config.toml
init_std_router = 0.0343
lr_router = 0.000911
n_kv_head = 3
norm_eps = 1e-05
rope_fraction = 1.0
parallel_block = false
init = "normal"
init_std_qkv = 0.0196
optimizer = "muon"
lr = 0.00823
lr_head = 0.00601
dataset = "wikipedia_en"
Below are experts of layer 4 (counted from 0) of a mixture-of-experts language model. Rows are named router (the router's row for the expert), gate (a neuron's input weights, with its number), up (a neuron's input weights, with its number), down (a neuron's output weights, with its number) and show model dimensions 128-255. Each number is 128 + 32 x the weight over its row's rms, rounded and kept within 0 to 255.
Before each expert's rows: a language model's description of what the expert responds to; "gets" lists some tokens that make up at least twice as much of what it gets as of all text. This comes from a sample of Wikipedia text that the model never trained on. Tokens count by the router's weight.

# expert 20
Description: Headings, tables, months
gets: "|", "==", " ==", "===", " November", " October"
router [131 149  88 103 100 125 110 134 134 106 102 129 124  79 135 116  83 148 134 128 173 154 153 124 135 138 110  73 163 143 138 185  58  61 183 147 104 121 136 111  70  89 177 130  79 158 142 106  64 160  70 128 138 112 134 142 141 143 107  67 133  71 132 130 121 134 133 140 143 138 176 163  80  70 132 129 114 104 125 193  99 143 194 102 162  64 138 102  64 140 154 162 151 124 172 162 104 120 168 128 138 111 134  73 106 128 128 119 140 188 139 167 111 104 155 170  57  98  72  74 127  91 115 103 114 106 129 101]
gate0 [146 134 138 164  46 180 177 177 109 138 159 154  66 141 120 152  76 132 107  77  70  59  94 117 157  84 125 129 150 150 154 128  81 111 109 163  87  60 141  98 158 162 116 123 139 107 154 137 137 129  84  99 163  84 127 135 145 133 187 198 114 145 166 109 114 127 136 129 185  99 157  79 175 114 164 121 144 156 113 148 102 139 170 135 119 100 108  42 106 169 120 110 152 214 158 140 153 154 191 109 206  99 142 129 105 123 115 170 153 132 119 120 149 148 129 168 116  70 147  99 146 157 114 173 142 127 145  91]
up0 [152 126 120 120  26 147 131 160 114 123 155 129 125 142 102 144 114 115 122  82  27 118  54 126 171  85 110 112  90 176 106 158  99 103  97 113 137  85  82  79  87 121  81 158 119 105  98 120 112 126 109 165 183 114 118 210 136 128 153 168 155 158 125 116 137 150 140 108 186 108 129  45 203 154 148 151 140  97 109  73  61 117 149 157 170 105 163  66  94 186  76 120 122 196  94 155 147 132 177 108 189  77 144 103  74 133 103 138 147 159 153 130 104 155 113 143 104 111 102 136 143 124 113 144 155 133 146 137]
down0 [173 126 199 143 113 108  79 131 109 125 104 104  94 147 101 125 154 114 129 127  88 132 195 145 160 114 135 128 160  64 152 161 179 129 130 141 179 155 111 153 109 110  67 162  76  96 123 173  89 141 137 134 169 129 114 166 154 109 115 154 155  81 121 107 156 142 129 125 177 120 118  85  82 158 128 102  92  78  81 108 112 154 173 214 126 127 141 115 233 148 127 112 129 139  90  55 119 135 164 117  89 127 128 136 132  94 155 115 115  95 162 107  98 113 127 161 133  71 176 114 154 120 154 150 183 157 143 182]
gate1 [ 92  75  79 127  71 166  99 126  97 118 123 142 135 114 173 163 127 101 150 112 156 112 148 110 182  87 119 141 110 151 127 178 161 119 131  76 167 126 138  99 139 115 148 161 104 156 112 143 123 188 143 150  86  98 133 129 146 147  68 104 110 115 129 137 160 160 151 115 182 197  90 172 107 116 104 157  85 126 112 184 128 157 163 137  97 140 109 112 127 107 149 125 112 175 113 180 149 143 160 101 106  82 132  60 129 142  93 187  90 118 135 148 117 138 152  72  83 130  58  67 125  86 150 146 145 134 117 124]
up1 [ 88 101 127 143 167 113 168 137 115  82 137 134 175 140 143 137 131  95 138 121 152  63 134 111 195 177 145 156 147 219 152 152 152 126 144 146 171 203 122 106 136 185 191 119 165 111 158 135 125  81 142 138 108 145 116 115  98 126 116 121  73 143 126 147 148 156 168 128  95 142 154 111 155 128 160 118  92 159 129 121  91 116 104 154 136 114 109  95  81  83 182 141  69 149  64 177 127 145 136 129 105 116  75 161 115  74 140  80 196 160 154 159 131 112 114 133  85 141 115  62 147 127 114 169 140 169  85  79]
down1 [126  57 110  90 118 121 120 202  79 153 133 145 167 156 180 111 160 154 100 168 168 163 109 152  57 131 139 131 135 110  90 178 100  88  76  80 196  88 113 149 127  84 121 206 123 115 144 189 173 145 123 111 200 136 122  92 118 146  99 181 163 128 185 167 207 144  79  48 105  82 130 146  90 132 101 107  95 102  77  97 150 155 133 110 135  39 168 130  82 116 131 174 141 109  69 101 127  82 126 115 100 104 147 167 189 114 131 150 124 147 141 138 142 133  94 151 177  92 103 135 188 132 115 146 102 141 145 116]
gate2 [ 91 159 109 157 155 132 135 182 167 131  99 160 146 166 147 137 100  38 113 158 175  89  93 134 149 118 135 163 149 159 139 160 149 132 137 186 102 135 118 129 137 190 154 128 111 128 155  77  97 141 131 123 150 145 116  99  92 193 131 189 111 118 147 151 114  64 135 138 125 116 202 151 170 124 136  58 134 100 128 145 163 156 140 127 113 149 110 146 125 140 131 128 178 156 118 112 120  78 109 111 110 101 109 115 141 145 151 133 105 168 127 163 122 173 149  74  80 138  71 126 156 107  90 120  82  92 112  92]
up2 [111 112 105 185 168 150 170 143 141 170  96 140 142 184 126 108 114 112 109 193 194 117  90 151 159 142  99 150  72 118  94 139 128 108  97 147  94  66 131 106 152 211 145 126 118 141 138 109 113 126 136 122 139 145 129 141 154 146 106 132 116  83 174 143 118 115 162 126 147 113 183 176 170  96 113 130 111 101 130 136  77 151 106 138 156 141  97  80 140 144 168 143 164 178 120  89 123 101 128 124 135 133 124 116 184 107 155  62 174 175 145 144 109 130 209 106 108 147  56 106 119 143 138  53  78 151 122 140]
down2 [117 144 181 123 107 153 162 107  99  69 124 157 118 177 107 164 112 145  84  82 112  63  85 105 106 129 134 133  95  92 129 137 149 126 113  88 140 109 118 174 168  96  94 163 119 168 119 210 143 180 136 126 172  80 169 132 126  89 131 127 178 131 113 140 154 152 112  50 137 179 137 156 191 160 149 146 102 174 125 144 123 142 136 107  74 145 123  62 169 139 147 119 127 175 109  89 160 134 127 149  89 132 144 106 164 135 112 130 120 118 147 156 126 114 113 178 136 111 102  78 132 165 183 162 138 131 126 118]
gate3 [127 171 126 122  94 105 124  91 101 163 124  80 100  78 149 178 139 144 177 174 130 105 100 168 133 118 115 142 163  83 143 117 118 150 140 109 123  35  71 106 118 102 141 107 128 114 122 126  49 136 115 154 200 100 118 129 147 176 142 134 128 142 147 149 113 116 104 136 104  84  81 128 141  98 132 112 161 131 134 138 107 161 136 102 104  77 134 176 128 115 115 110  75 148 158 157 148 154  95 138  68 128  86  84 108 143 170 140 178 110 151 117 114 126 129 109 130 127 133 105 116 137 112 109 123 204 101 104]
up3 [ 69 174 129 101  86 120 101  97 109 135 141 152 101 120 122 135 148  97 139  95 120 114 134 155 131 115 115 100 121 136 150 130 129 117 135 105 134  66  80 128  94 162  89 140 130 121 127 124  48 157  81 157 144 126 127  79 128 163 181  94 137 159 164 163 133 133 139 163 137 127 117 129  93  86 118  85 111 121 124 139 152 183 100  90 118 110 138 162 210 127 120 123  80 118 155 114  88  91 151 114 119 125 120 133 107 132 169 138 190 166 153 104 118 140 138 148 233 126 136  97 144 114 123 116 148 134  75 172]
down3 [ 96 115  81 171 106 142 116 159 148 137 146 182 120  77  70 115 123 124  69  78 143  66 108 127  97 127 104 137 115 149 134 167 136 110 164 168 148 183 109 135 175 207  88 192 202  95 215 162 154 143 143 137 161 142 151  97 103 113 121 178 167 104 130  93 130 167 108 108  77  85 139 108 182  51 141 161 129 152 122 145 119 106 131 125 136 171 142 130 102 157 130  95 120 108 127 167 122  81 173 167 140 108 151 121 179  91  78 118 112 100 111 100  85 140 127 131  87 164 175 148 156 120  98 118 149 171 103  71]
gate4 [200 160 175  99  52  74 112 128 130  99 144 118 132 161 155 115 126  78 116 130 165 173 140 102 138 148 166 118 119 113  97 135 210 123 131  73 128 110 126 199 113 116 111 111 160 115 163 104 195 112 109  97 153  81 106 153 128 195 136 112 125 103  90 104 128 120 146 201 147 142  88 125 143 116 112 151  53 140 117 151 101 152 133  88  90 114 125 112  77 124 159 124  83  97 199 131 108 153 101  85 157 153 116  88  77 137 123 157 144 144  84 193  82 115  61 128 144  85  88 159  94 133 161  53 100 148 183 105]
up4 [168 114 192 168  97 112 117 161 116 141 118 179 135 170 147 135 160 117  84 128 129 128 112 158 108 115 182 130 159 102 123 148 133 115 156 125 186 102 151 114 145 121  98 122 125 179 173 122 112 122 136  95 124 111 134 177 148 170 130 149  97 100 150  96 154 155 185 160 103 158 118  87  66  98 108 149 100 106  93 171  97 110 121 113  86 132  97 160  97 129 152 146  67  65 145 151 135 109 160 117 138 179 124  81  78 150 134 110 163 157  82 165 147  63 127  87 130 102  90 129 117 115 181 159 158 139 119 142]
down4 [100 139 149 110 178 150 163 133 112 114 110 152 153 159 118 129 132 109 165  94 147 155 114 133 114 103  91 136 160  94 159  87 181 132 167 124  80 123  95 165 118 114 129 139 148 140 141 143 103 126 128 189 155  98 134 174 159 103 139 142  98 122 104 188  98 108 119 147 131 140 119 167 131 115 125 122 170 155 172  95 126 144 181 160 190 108 156  86 192 150 114  63 161  96 108 135 123 134 107 165 132 165 130  71 101  74 133 119 140 166 129 145 158 151  89 110 144 136 147 112 124 141 120 140 119 138  87 111]
gate5 [163 181 119  80 151  82  88  85 170 133 100 151 147 185 100 129 149  88  83 105 122 134  97 160 145  66 135 193 121  42 181 128  94 157 169 109  51 100 116 115 152 148  93 140 124 139 142  86  84 188 162 175 107 130 101 139 151 134 134 112 106 164 166 103 175  91 101  73 115 118 114  90 139 136 164 149 133  99 145 107 112 174 183 151  85 174  94 117 149 157 140 181 154  81 122 152 128  90 106 171 121 137 167 153 100 130 134  99  97 171 102 113 127 137 133 126  94 178 152 101 128 178 121 142 119 137 160 193]
up5 [125 133  63 104 206  74  78 128 139 171 127 160 172 194 140 125 159 118 162 122 156  92 158 162 130  80  85 151 103 113 101 118 120 151 122  89  74 165 117  96 101 155 155 104 143 158 186  97 100 185 103 125 134 172 103 161 160  92 155 140  94 134 136  87 134  71 152  79 143 110 120 154 116 153 154 160 142 139 128 155  64 154 136  93 100 161  92  94 102 163 129 164 134 126 159 121 138 128  84 139 153 117 112 124  89 154  93  51 108 143 150  98 114 120  83 166  84 117 132 125 122 140 119 149 126 159 170 151]
down5 [134 115 133 178 125  83 132 168 117 131 160  80 146 120 149 169  81 190 145 208 166  51 112  56  78  91 130  96 115 112 145 144  95 130 136  98 135 148 120  73 146 134 166 105 104 153 131 154  86 185 164  85 123 133 143 123 138 155  84 136 163 137 147 187 144 146 115 133 182 194 121 154 142 148  96 113 108 132  66  91 130 151 127 111 129 142  78 140 128 162  79 115 136 146  89  60 138 145 167 110 120 127  78 126 161 160  77  94 155 148  98 129  87 146 108 165 111 147 103 136 118 141  74 124  86  98 114 108]
gate6 [149 148 109 116 111 129 122 148 142  51 155 111 137 113  96 114  73  97  83 122 148 156 143 132 155 106  91 127 137 129 151 142 127  85 109 103 139  63  93 106 131 128  92 128 136 128  33 175 109 183 114 127 173 136 161 199  53  92 148 147 103 175 170 110 119  72 204 113 139  95 129 122  87 174 181  90 157 120 195 174 140 137 176 134 136 183 148 175 116 155  89 151 120 181 116 181 149 146 108  98 111 103  72 105 152 144 135 196 139 150 130 131 108 112 187 188 144 137 150 111 103  86 146 131 102 118 165  86]
up6 [124 137 149 150 109 133 136 178 135 100 142 147 156 141  77 208  59 113  70 169 142 145 131 152 119 140 146 117 136  98 157 100 123  81 155 162 129  50  77 104 139 151  81 136 188 174  88 156 101 159  91 160 171 119 195 191  42 117 116 117 140 156 177 148 111  77 153 112 126  82 172 104 115 173 181 131 120 156 146 164 163 172 137 137 150 203 128 117 131 143 134 112  94 130 118 154 174 137 163 163 117 155 100  61 117 126 172 201 106 120 125 129 123 116 157 161 147  87 125 101  57 126 166 105 121 167 128 118]
down6 [121 125 112 151 109  77 174 151 124  95 134 158 169 120 128 124 137 127 139 161  98  95 150 106 119 108  93  95 173 161 120 178  92 103  97 106 139  85  76 106 117  77 103 131 137 122 169  90 188 125  90 124 121 126 108 134 115 154 116 148 118 117  56 130 137 162 140  76 178 101 176 145 150 137 169 210  99 149 156 130 146 179 151 160 118 155  86 186 134 141 132 110 141 102 143 165 130  22 121 136 110 142 120 119  33 138 236  97  75  87 132  90 128 117 102 122 103 148 129 132 110 148  90 127 185 131 115 165]
gate7 [109 172 115 144 108 153 180 143 118 113 129 150  71 166  88 108 157 136  80 131 126 181 136 121 206 135 143 140 141 166 170  72 128 134 155  99 143 116 121  87 111 131 127 129 139 105  73  60  87 102 179 144 217 131 151 110 144 108 124 101 162 138 131 123 154  84 136 153 181 179  93 140 191 177  85 113 109 109 127 117 135 138 150  88  95  52 133 123  83 114 118 148 125 142 150  95  98 176 151 174 107  87 159 122 119 133 143 106 109 101  85 155 112 143 115 129  77 117 137 110 119 140  88  78 150  93 196  87]
up7 [ 89 175 135 205  83 107 117 171 149  93 133 174 103 115 170 106 126 139  93 129  80 130 160 176 209 155 143  91  96 112 143 132 143 127 150 141 121 119 150 177  96  95 179 140 123 136  23  98 100  97 136  83 145 125 142 137  73  85  97 167 151 106  98 123 152 151  91  89 123 173 127 137 145 100 147 130 123 149 116 126 141 105 171 135 105 101 153  81  94  95 139 164  62  60 121  93 183  65 115  93 110 103 129  88  69 133 114 174  90 137 118 134 127 117 127 123 220 125 115  88 117 125 171  95 131  99 109  72]
down7 [134 155 177 135 188 121 120 127 145 125 139 138 112 134 161  77 131 119 152 173 113  61 146 142 111 104 131 108  87  88 130 140 202 122  55 140  81 127 105 120 166 171 154 169 108 212 136 130  96 133 174 118 157 118 109  94 178 111 153 135 155 168 104 141 124  87 133  66 133 162 130 126 103 145 102 146  85 166 134 140  90 105 127 106 133  98 211 144 169 144 144 164 151 150  93 105 129 103 187 112 122  94 162 157  91 177 124 197  68 141  88 184 171 111 127  54 152 111 165  99  84 108 193 125  74 133 138 142]
gate8 [103 122 177 118 132 165 158 155 123 144 169 183 152 166 125 113 152 139  96 110 152 138 155 125 134 143 141  91 143 142 128 122 114 116  68 136  91 157 157 161 143 126 136 108 114 132 125 141 106 106  82 165 174 132 167 143 199 123 140  82 137 114  76  91 165  79 115 111 153 100 154 133 126 123 142 100 121 142 146 212 135 169 140 118 156 106 179  84 167  59 108 123  81 129 131  88  95 120  95 141 130 134 108  95 150 166 128 133 184 106  68 103 145  81 152 161  69  77 120 117 149 109 114  85 120 133 166 179]
up8 [120  99 191 125 166 186 140 164 151 132 132 175 124 170 133  67 108 150  69  79 170  64 167 126 109 156 123 165 126 125 114 102  78  87 111 116  91 163 118 145 113 148 166 122  94 159  86 134 104 145  86 184 229  96 128 126 167  93 123 111 123 136  74  98 158  77 126  68 106 106 118 145 145  74 118  50  92  95 186 197 157 176 161 109 135  83  95 120  96 114  82 113  87 166 129 140 126 150 105 183 103 125 118  71 161 102 120 177 193 102  97 148 164  63 134 121  45  95 136 104  89 146 110 114 141 105 155 202]
down8 [161 110 110 119 167  95 130  97 147 154 196 169  99  91 135 128 121  83 141 117 106 141 118  97 134  86 110  53 156 116  79 133 192 151 140 125 121 128 109 173 172 203 145 146 176 172 125  93 132 106  78  81  91 176 140 156 166 108  96 142 121 169  96 169 155  89 115 137 129 135 152 109 200 154 138 150  88 123 137  69 113 145 134  74  96 141 151 114 125 125 147 123 141 160 130 183 166 134  88 111 181 107 105 123  84 159  69 131 137 138  43 144 118  96 175 108 125 132 133  82 122 162 116 113 148 137  85  63]
gate9 [118 111 121 159 160 128 114 162 150 137 139  86  95 196  61 136 158 133 119  83 130  95  85 128 133  94 126 113 211 117 113 112  99  85 143 113  83 150 101 115  70 134  69 163 142 203 142  77  84 141 114 135 124 163 133 131 119 188 165  89 103  94 180 143 103 162 165 122  97  96  98 101  83 165  97 129 142  97 143 119 159 110 131 121 143 114 206  62 109  57 129  67 110 132  91 158 108 135 110 163 111 146 176 114 112 137 172 109  74  82  53  69 187 137 128 156 136 161 125 140 157 120  68 140 104 149 155 132]
up9 [153 129 141 121 124 127 133 160 124  98 139 139 119 150 137 116 177 126 107  54 212 110  94 113 166  67 122  99 124 131  94 182  96 154 145 197  96  84  90 204  89 172 147 132 133 146 158 104  81  98 120 117 156  92 149 100 141 169 146 167 173  83 156 135 139 111 120 124  95 162 179 192 191 150 140 102 129 111 192  79  90 104 172 162 231  97 170 158  62 183 142  94  92 144  98 129 123 146 118 135 140  75 144 118 173 158  59 191 129  96  60 171 174 131 182 117  86 189 101  62 109 165  95 106 134 102 154 139]
down9 [118 130 108 146 126 127  94 165 159 132 149  33  64  63 143 112 125 108  96 134 166 109 106 154  64 112 161  82 111 138 159 109 152 163 175 120 101 121 112 159  69 175 130 124 154 126 120 103 130 115 116 174 131 128  90 119 110 126 121 135 106 160 131  82 105 114 109 114  58 104 103 171 161  88  96 140  90 140 109 144 118 125 117 136 129 135  82 147 167 134  88 123 185 124 159 181 117 115 157 133 137  87 138 123  81 131 152  88  89 148 142 140  85 108 144 120  90 122 120 128 122  84 128  88 144  89  80 150]
gate10 [118 162 132 141 102  71 184 170 110  81 190  48  83 167  99 127 114 158 151 118  98 177 133  93 117 122  77 123 165 170 105 160 135 122  71 101 128  86  84 142 116 112  59 123 159 135 100  79 130 106  78 131 136 120 125 133 124 161  94  69 116 106 116 127  55 127 158  95  95 168 145 168  61 126 102 135  89 119 132 111  96 107 162 166 127 131 177 160 127 131 174  96 129 152 140 189 140 172 192  78 118 163  92 134 149 178 127 147 144 152 130 143 155 130 118 147 191 181 162 140 120  90 108  80 105 133 100 202]
up10 [125 155  70 120  42  88 169 139 106 132 202  63  98 166 112  70 121 167 106 112 124 160 137 105 135  54 124 128 184 204  90 174  93 118 104 113 106  98 139 181 109 148 100 138 147 172  55  84  81 143 154 105  94 128  79 157 166 102  96  44  76 117 117 168 125 105 160  84 134 162 141 134 108 127 105 163  66  94 112 106 126  81 171 134 106 135 149 178  37 126 145 128 146 167 128 203 118  90 168  75 107 136  94 123 142 126  76 143 154 151 137 118 138 132 114 120 220 177 157 139 139 120 101  90 113 134  93 185]
down10 [148 123 166 129 108 134 157 131 119 109  79 153 151 135 149 115 128 144 104 116 134 117 125  79 117 155 122 108 124 141 116 146 133 135 138 101 134 170 119  35 134 132 125 121  82 141 158  94 123 112 103  89 122  89 114 100 103 177 175 101  86  89 110 102 154  96  83 125 121 183 169 128 138 132 179 192 108 122  74 171 178 135 101 121 136 123  92  84 160 152 121  94 123 158 103 118 148 101 133 122 206 183 136 159 101 125 158 153 101 100 162 132  42 124 120  99 122  97 172 135 125 159 100 160 138 120 120 165]
gate11 [178 114 148 128 198 106 141 117 151 139 137  93 134  95 137 158 108  90 117 154 169 132 184 126 141 104 161 129 129 160 144 107 125  83  99 139 201 109 206 102 129  68  61 137 105 135  80 146 133 126 104 145 199 107 104 110 177  71 138 148 147 148 145 111 126 106 145 127 130  85 112 139 111 121 115 159 119 171 152 109  87 131 139 136 152 153 163 123 112 172 127 109 109  65 134  76  79 101 142 142 140 112 170  63 151 136 138 109 122 185 167 112 135 123 115 154 127 109 141 168 153 158 123 117 130 123 161 154]
up11 [160 100 185 155 154 133 123 109 147 137 100  64 160  76 146 153 110 107  88 135 139 106 159 117 189 169 181 109 112 149 153 149 124  93 157 203 139  70 179 158 142  96  90 148 134 107  97 166 114 139  94  84 105 113 152 118 162  75 160 105 160 184 131  92 126 118 177 121  76 113 106 158 128 156 105 171  98 106 149 127 114 124 179 151 125 114 141 141 132  95 148 164  99 141 118  95 118  73 119 123 142 118 182 104 103 164  87 115 114 179 124 166 138 128  71 196 124 102  78 181 114 108 117 126  95  89 130  90]
down11 [197 124 158 124 113  98 167 135 136 122 145 146 120 170 117  88 180 145 126 148 130 155 144 157 105  82 150 122  54 180 140 139 133 142  91 160 144 116 134 113 140 110 159  87 118 133 127 170 139 169 137  63 182 112 173 123 154 101 182 181  55 156  55 139 151  95 126 122 114 164  96 152 127 160  95 184  66 132 145 146 109 143 145 103  80 103 120 150 101 117  98 126 124  74  90  83 136 158 179 157 133 113 132  87 201 152  97  99 133 115 110 111  98 138 161 108 129 113 144 149 115  78  70  50 136 152 126 131]
gate12 [ 76 185 104 187 125 115 101 132 163 154 123 127 134 130 143 147 102  62 119 138 122  99 127 156 142 106 189 118 137 128  94 104 114 113  94 161 139 158 154 136  76 164 100 161  85 169 164 134 125 112 172 107 154 137 128 142  89 117 161 125 144 109 158 158 105 181 101 159 141 121 149 137 113 105 197 125  58 120 143 137 142 106 109  66  93  65 155 156 172 111 143 133 147 104 102 117  43 107 119 153 182 147 142 108 138  62 114 127 100 168 177 109 132 133 157 153 126 101  87 141 143 174 157 106  68 130  69 179]
up12 [109 128  91 123 106 162 166 122  72 137 142 105 106 143 146  82 103  86 134 121 186 129 121 131 144 107  85  69 108 169  54  96 126 132 113 127 135 135 125 105 102 204  77 169 105 144 150 104 127 141 139 181  70 141 108  87 109 142 144  97 149 121  94 204 128 125 143 120 115 143 125 140 103 118 141  99  64 170 139 136 108 153 116 103  84 139 155 128 179 137 127 106 137  91 138 127 130  95 125 136 161 117 106  99 106  97 157 138 132 157 131 141 158 191 164  67  96 148 111  92 148 193 109 146  62 125  97 140]
down12 [126 119 156 169 124  69 149 128 131 157 137 163 195  94 145  87 162 154  97 113 102 152 159 137 156 131 137 148 128 165 122  98 148 130 130 158 162  81 101 146 140 161 113  71 148 111 112 138 160 108 148 171 156 112 187 165 162 100 156 153 133 177 124 114 172 147  94 152  80 127 119 112 180 184 111  43 105 191  87 142 116  63 195 102 106 148 101 109 115 145 143  88 133 163 144 172 134 127 141 101 131 136 175 104 121 111 110  87 103 116 173 122 126  77  75  84 117 162 102 101 100 111 119  69 118 164 151 108]
gate13 [ 90 103 141 111 101  96  92 133 114  80 169 207 163   0 119 148 147 103 155 107 152 123 147 116 109  66 111 140 153 134 166 173 144 147 157 144 128 125 125 118 107 120 145 137 118 123  81 148 161 174 125 199 142 132 167 134 125 136 147 142 140 119 111 148 127 117 164 124 125 143 153 145  59 104 113  80 119  99  78 126 108 116 117  81 147 162 108  84 147 129 111  84 164 129 121 161 162  83 135  98  94  85 133 129 157 139 108 101 185 130 126 172  95  87 130 174 155 101  70 128 108 104 129  95  53 120 113 155]
up13 [114 136 124 116 179  91 170  81 130 111 170  99 103  72 173 155 202 158 173 132 127  73 133 171 139 150  62 147 128 153 201 154  93 194 120 113 143 160 108 112 104 131 128 129 135 125 152 167  82 162 102 153 109 163 160 109 142 178 143 119  84 126  99 180 132  92 143  82 123 170  88 107 135  94 100 125 111 178 137  87 151 125  78 106 114 125  89 136  87 133  79 135  80 126 119 144 169 146 176 158 106 116 123  61 148 105 134 108 108 167 141 184  77 121 123 159 179 113  82  91  46 175 119  92 137  53  94  55]
down13 [152  81 109 139 167 100 192  82 136 145  58 158  43 114 117 110 126 199 179 105 111 127 151 131 144 106 158 186 126 134  92 117 150 156 122 159 137 143  55 109 192 129 183  87 109 160 132  99  98 103 184  94 197  89 133 106 122 123 152 166 183  92 160 198 128 184 153 109  88 186 147 117 166 115 114 105 101 156 166  89 110  84 152 176 149 144 165 119  76 124 165 151 144 174 188 167  95  87  79  76 180 108 102 124 121 132 119 126 143 171 106 168 162 115 122 124 138 147 156 176 126 120  68 180 125 137 135 116]
gate14 [152 197  99 162 107 143 155 163 127 164 134 132 137  81  98 140  58 118  63 170 126 101 174 129  71  79 150 136 140 153 149  88 139 205 199 163 100 162 142 108  99 170 152 103 141 111  77 133 140 154 129 101 114  68  56 136 130 136 116  87 159 136  81  98 117 127 105 103 136 112 160  92 173 101 153 168 113 115 189  90 137 125  88 189 170 120 141 151  90 143 165 158 113  99 119 153  99  90 140 176 171  84 182 119 182 118 142  97 166 151 140 136  84 167 136 189 106 126 110 160 116  79 149 121  99 127 103 119]
up14 [148 130 126 115  92 121 103 153 103 148 153 115 109  58  83 137 101 153  91 139 103 134 150 149 122  87 139 103 136 111 163  87  97 166 124 141  95 140 116  64 114 133 150 202 129  95 131 143 134 171  76 125 147 118  76  90 125 160 142  89 139 129  55  69 125 158 115 183 122 108 176 122 162 140 104 146 159 140 192  91  96 110  78 204 143  18  95 177 127 127 109 141 135  97 111 103 136 108 125 161 150  70 146 135 129 124 103  65 125 158 136 121 128 149 139 202 118 170 138 142 115 123 111 183  57 139 150 111]
down14 [115 168 137 169  93 125 171  76 228 142 150  99 107  79 177 121 158 152 169  90 103 136 116 107 115 130 108  98 145  87 113  87 124  90 129 139 124 113 151 136 173 164 122 126 131 171 152  66 106 155 123 135 124 108 123 173 148 160 192  97 121 127 125  62 134 140 167 126 118 195 107 139 121 153  97 126 148  92 171  91 121 168 127 154 108 107 166 120  93 110 116 159  77 154 157 108 106 100 123 144  54 104  85  55 152 137 105 141  93 135 156 126 114 150 140 131 173 103 141  58 113 143 113 124 107 161  98 209]
gate15 [120 112 102  79 148 115 136  97 140 118 102 118 179  72 133 124  95 141 104  87 163  68 187  82 149  70 161  99 143 127 152  70  99 149 113 142 107 122  60  70 105 111  93 127 150 105 117  97 126 139 117 147 142  68 178 113 184 173 147 145 103 150 152 103 145 123 103  83  97 108 147  79 161 125 162  92 159 146 114 139 125 143 166 104  57  90  85  99 108 108 116 184  90 167 173 185  71 111 103  83 166  93 167 126 153  74 186  85 127  95 122 133 146 140 102 152 125 127 174 120  73 102 129 142 110  75 124 173]
up15 [128 125  80 125 195 142 158 102 132 181 169  86 182 101 165 128 165 118 170  80 150  77 107 106 143  96 118 116 166 112 191  66 148 138 103 140 148 133  79  77 105 111  85 129  98  88 161  90 137 114 135 162  93  92 188 126 137 128 158 142 122 156  94  51 134 197  90  74 114 123 117 136 143 159 107 114 160 210  95 149 176 100 142 155  68 132 165 103 151 153 125 166  75  97 143 121  95  79 137  94  95 190 154 123 148  69  96  85 141 149  88 116 145 192 161 182 124 146 155 148 108 116  84  64 167  90 151 146]
down15 [113 113 100 157 107 107 138 127 118 148 162 156 136 131 137 104 152 116 102  89 170 122 147 150 113 153  77 175 147 120 131 177 122 133 117 175 115 128 117 177 109 113 115 213 122  94 139 141 137 106 154 147 168 112  89 107 181 112 127  86 171  92 179 141  17 126  53 139 118 198 124 129 141 117 104 114 231 149  82  97 119 149  35 138 155 157 114 128 145 109 137  80 191 116 100 127 145 141 156 106 167 119  54 115 117 150 139 143 146 149 142 118 133 127 155 148 186  82 121 179 193 142 141 115 179 167 165 106]
gate16 [125 130 152  94 121 157 146 127 185 176 101  77 103 102 135 133 138 145 146 128  80 141 132 132 121 101 125 150 127 105 136 186  59 165 137 167 123 131 151 146 125  90 133 110 120 227 160 116 112 144  45 168 129 171 123 127 161 124 128 150 136 151 124 113 101 191 106 131 151  54 145 145 120 127 103 107 109 131 144  69 130 104 144 127 168 145 160 179 186  93 102  81 114 154 152 205  97 137 148 210 138 137 103 199 130  87 171 174 130 131  84 132 162 144 128 117 136  92 104 136 137 150 149 123 179 184 117 111]
up16 [190 115 106  75 149 171 137 137 146 147 130 119 113 152 164  91 145 132 116 124 133 120 153 122 122  62 161 191 109  71 218 195 110 131 119 145  88 132 111  99 128  78 121 179 203 176 215  89 116 179 122 137 101 191  83 130 135 161 122 108 129 173 147 156 125 150 143  83 166  66 149 132 118 117 129 134 125 145 165  98 189 154 115 128 121 173 153 186 112 120  81 120 133  86 167 161  63 113 144 149 106 139  95 184 107  99 114 112 104 138 128 154 162 126  92 142 166 113  67 161 142 152 171 134 143 137 109  91]
down16 [162 162  96 135 153  64  99  89 161  71 133 114 134 151 164 102 161  93 155 116 185 139 187 112 129  86 126 182 148 163 104 111 111  83 146 124 128 130 140  83 121 134 156 156 198 170 145 122 158 196 112 142 121 113 199 144 146 125 125 189 103 106 127 135 170 145 173 133 127 131 195 130 150 121 126 131 117  73  84 144 107 113 153 169 200 121 155  83 102 152  84 159 197 137 140 105 115  89 146 181 133 164  89 134  96 126 145 117  82 139 227 121 139 115 177 111  91  78 129  33 184 135 204 119  95  87 112 134]
gate17 [143 105 134 112 145 148 151 145 115 156 102  97 121 130 192 140 150  79  92 153  96  97 106  54 113  99 126 211 125 179 129 112  64 173 144 149 107  96  97 142 121  89 127 151 110 123 146 130  98 139  96  94 138  99 134 136 127  77 102 161 125 110 169 131 146 135 166 114 140 123 171 107 126 155 141 142 124  69 137 170 168 130  78 131  69 131  73  91 114 141 143 124 101 170 123 182 100  70 164 142 146 144 130 153  96 112 128 152 151 190 173 189 146 106 130  83  89  92 179 136 120 104 137 132 155 133  94 111]
up17 [125 124 129 116 132 110 130 125 127 121 127 114 130 170 183 123 161 151 110 102 108 144 134  56 111 108 151 168 120 155 120  79  77 178 144 124  85 122 102 151 121  88 122 114 115 105  80  98 130 139 133 114 176 107 150 201 126 129  96 187 158 129 134 110 215 149 189 145  97 116 107  72 124 126 194  96 106 109 153 180 141 176  38  87  84 148  89  94 129 153 144  98 152 231 155 144  93 109 114 123  78 164 128 160  68 136 132 125 110 146 167 161 148 147 192  59 137  66 144 132 173 103 147 140 140 177 126 132]
down17 [ 95 111 171  93 138  93 113 149 125 175  88 112 131 109 120 164 106 134 157 163  35 133 121  96 212 150 151 180 150 146  31 139  83  82 137 151  51 155 116  70  51 182 174 134 174 189 143 147 167 143 170 121 198 158 156  85  77  91 108  98 127  84  81 109 151  61 148  59 109  79 117 117  78 119 140 119 163 158 106  61 107 255  82 126 139  98 128 138 122 119 126 156 163  91 120 174 181 145 129 111 162 134 113 104 172  89 134 117 111 158 135  82 186 103 139  98 162  50 129 111 147 191 160 142 191 148 122 127]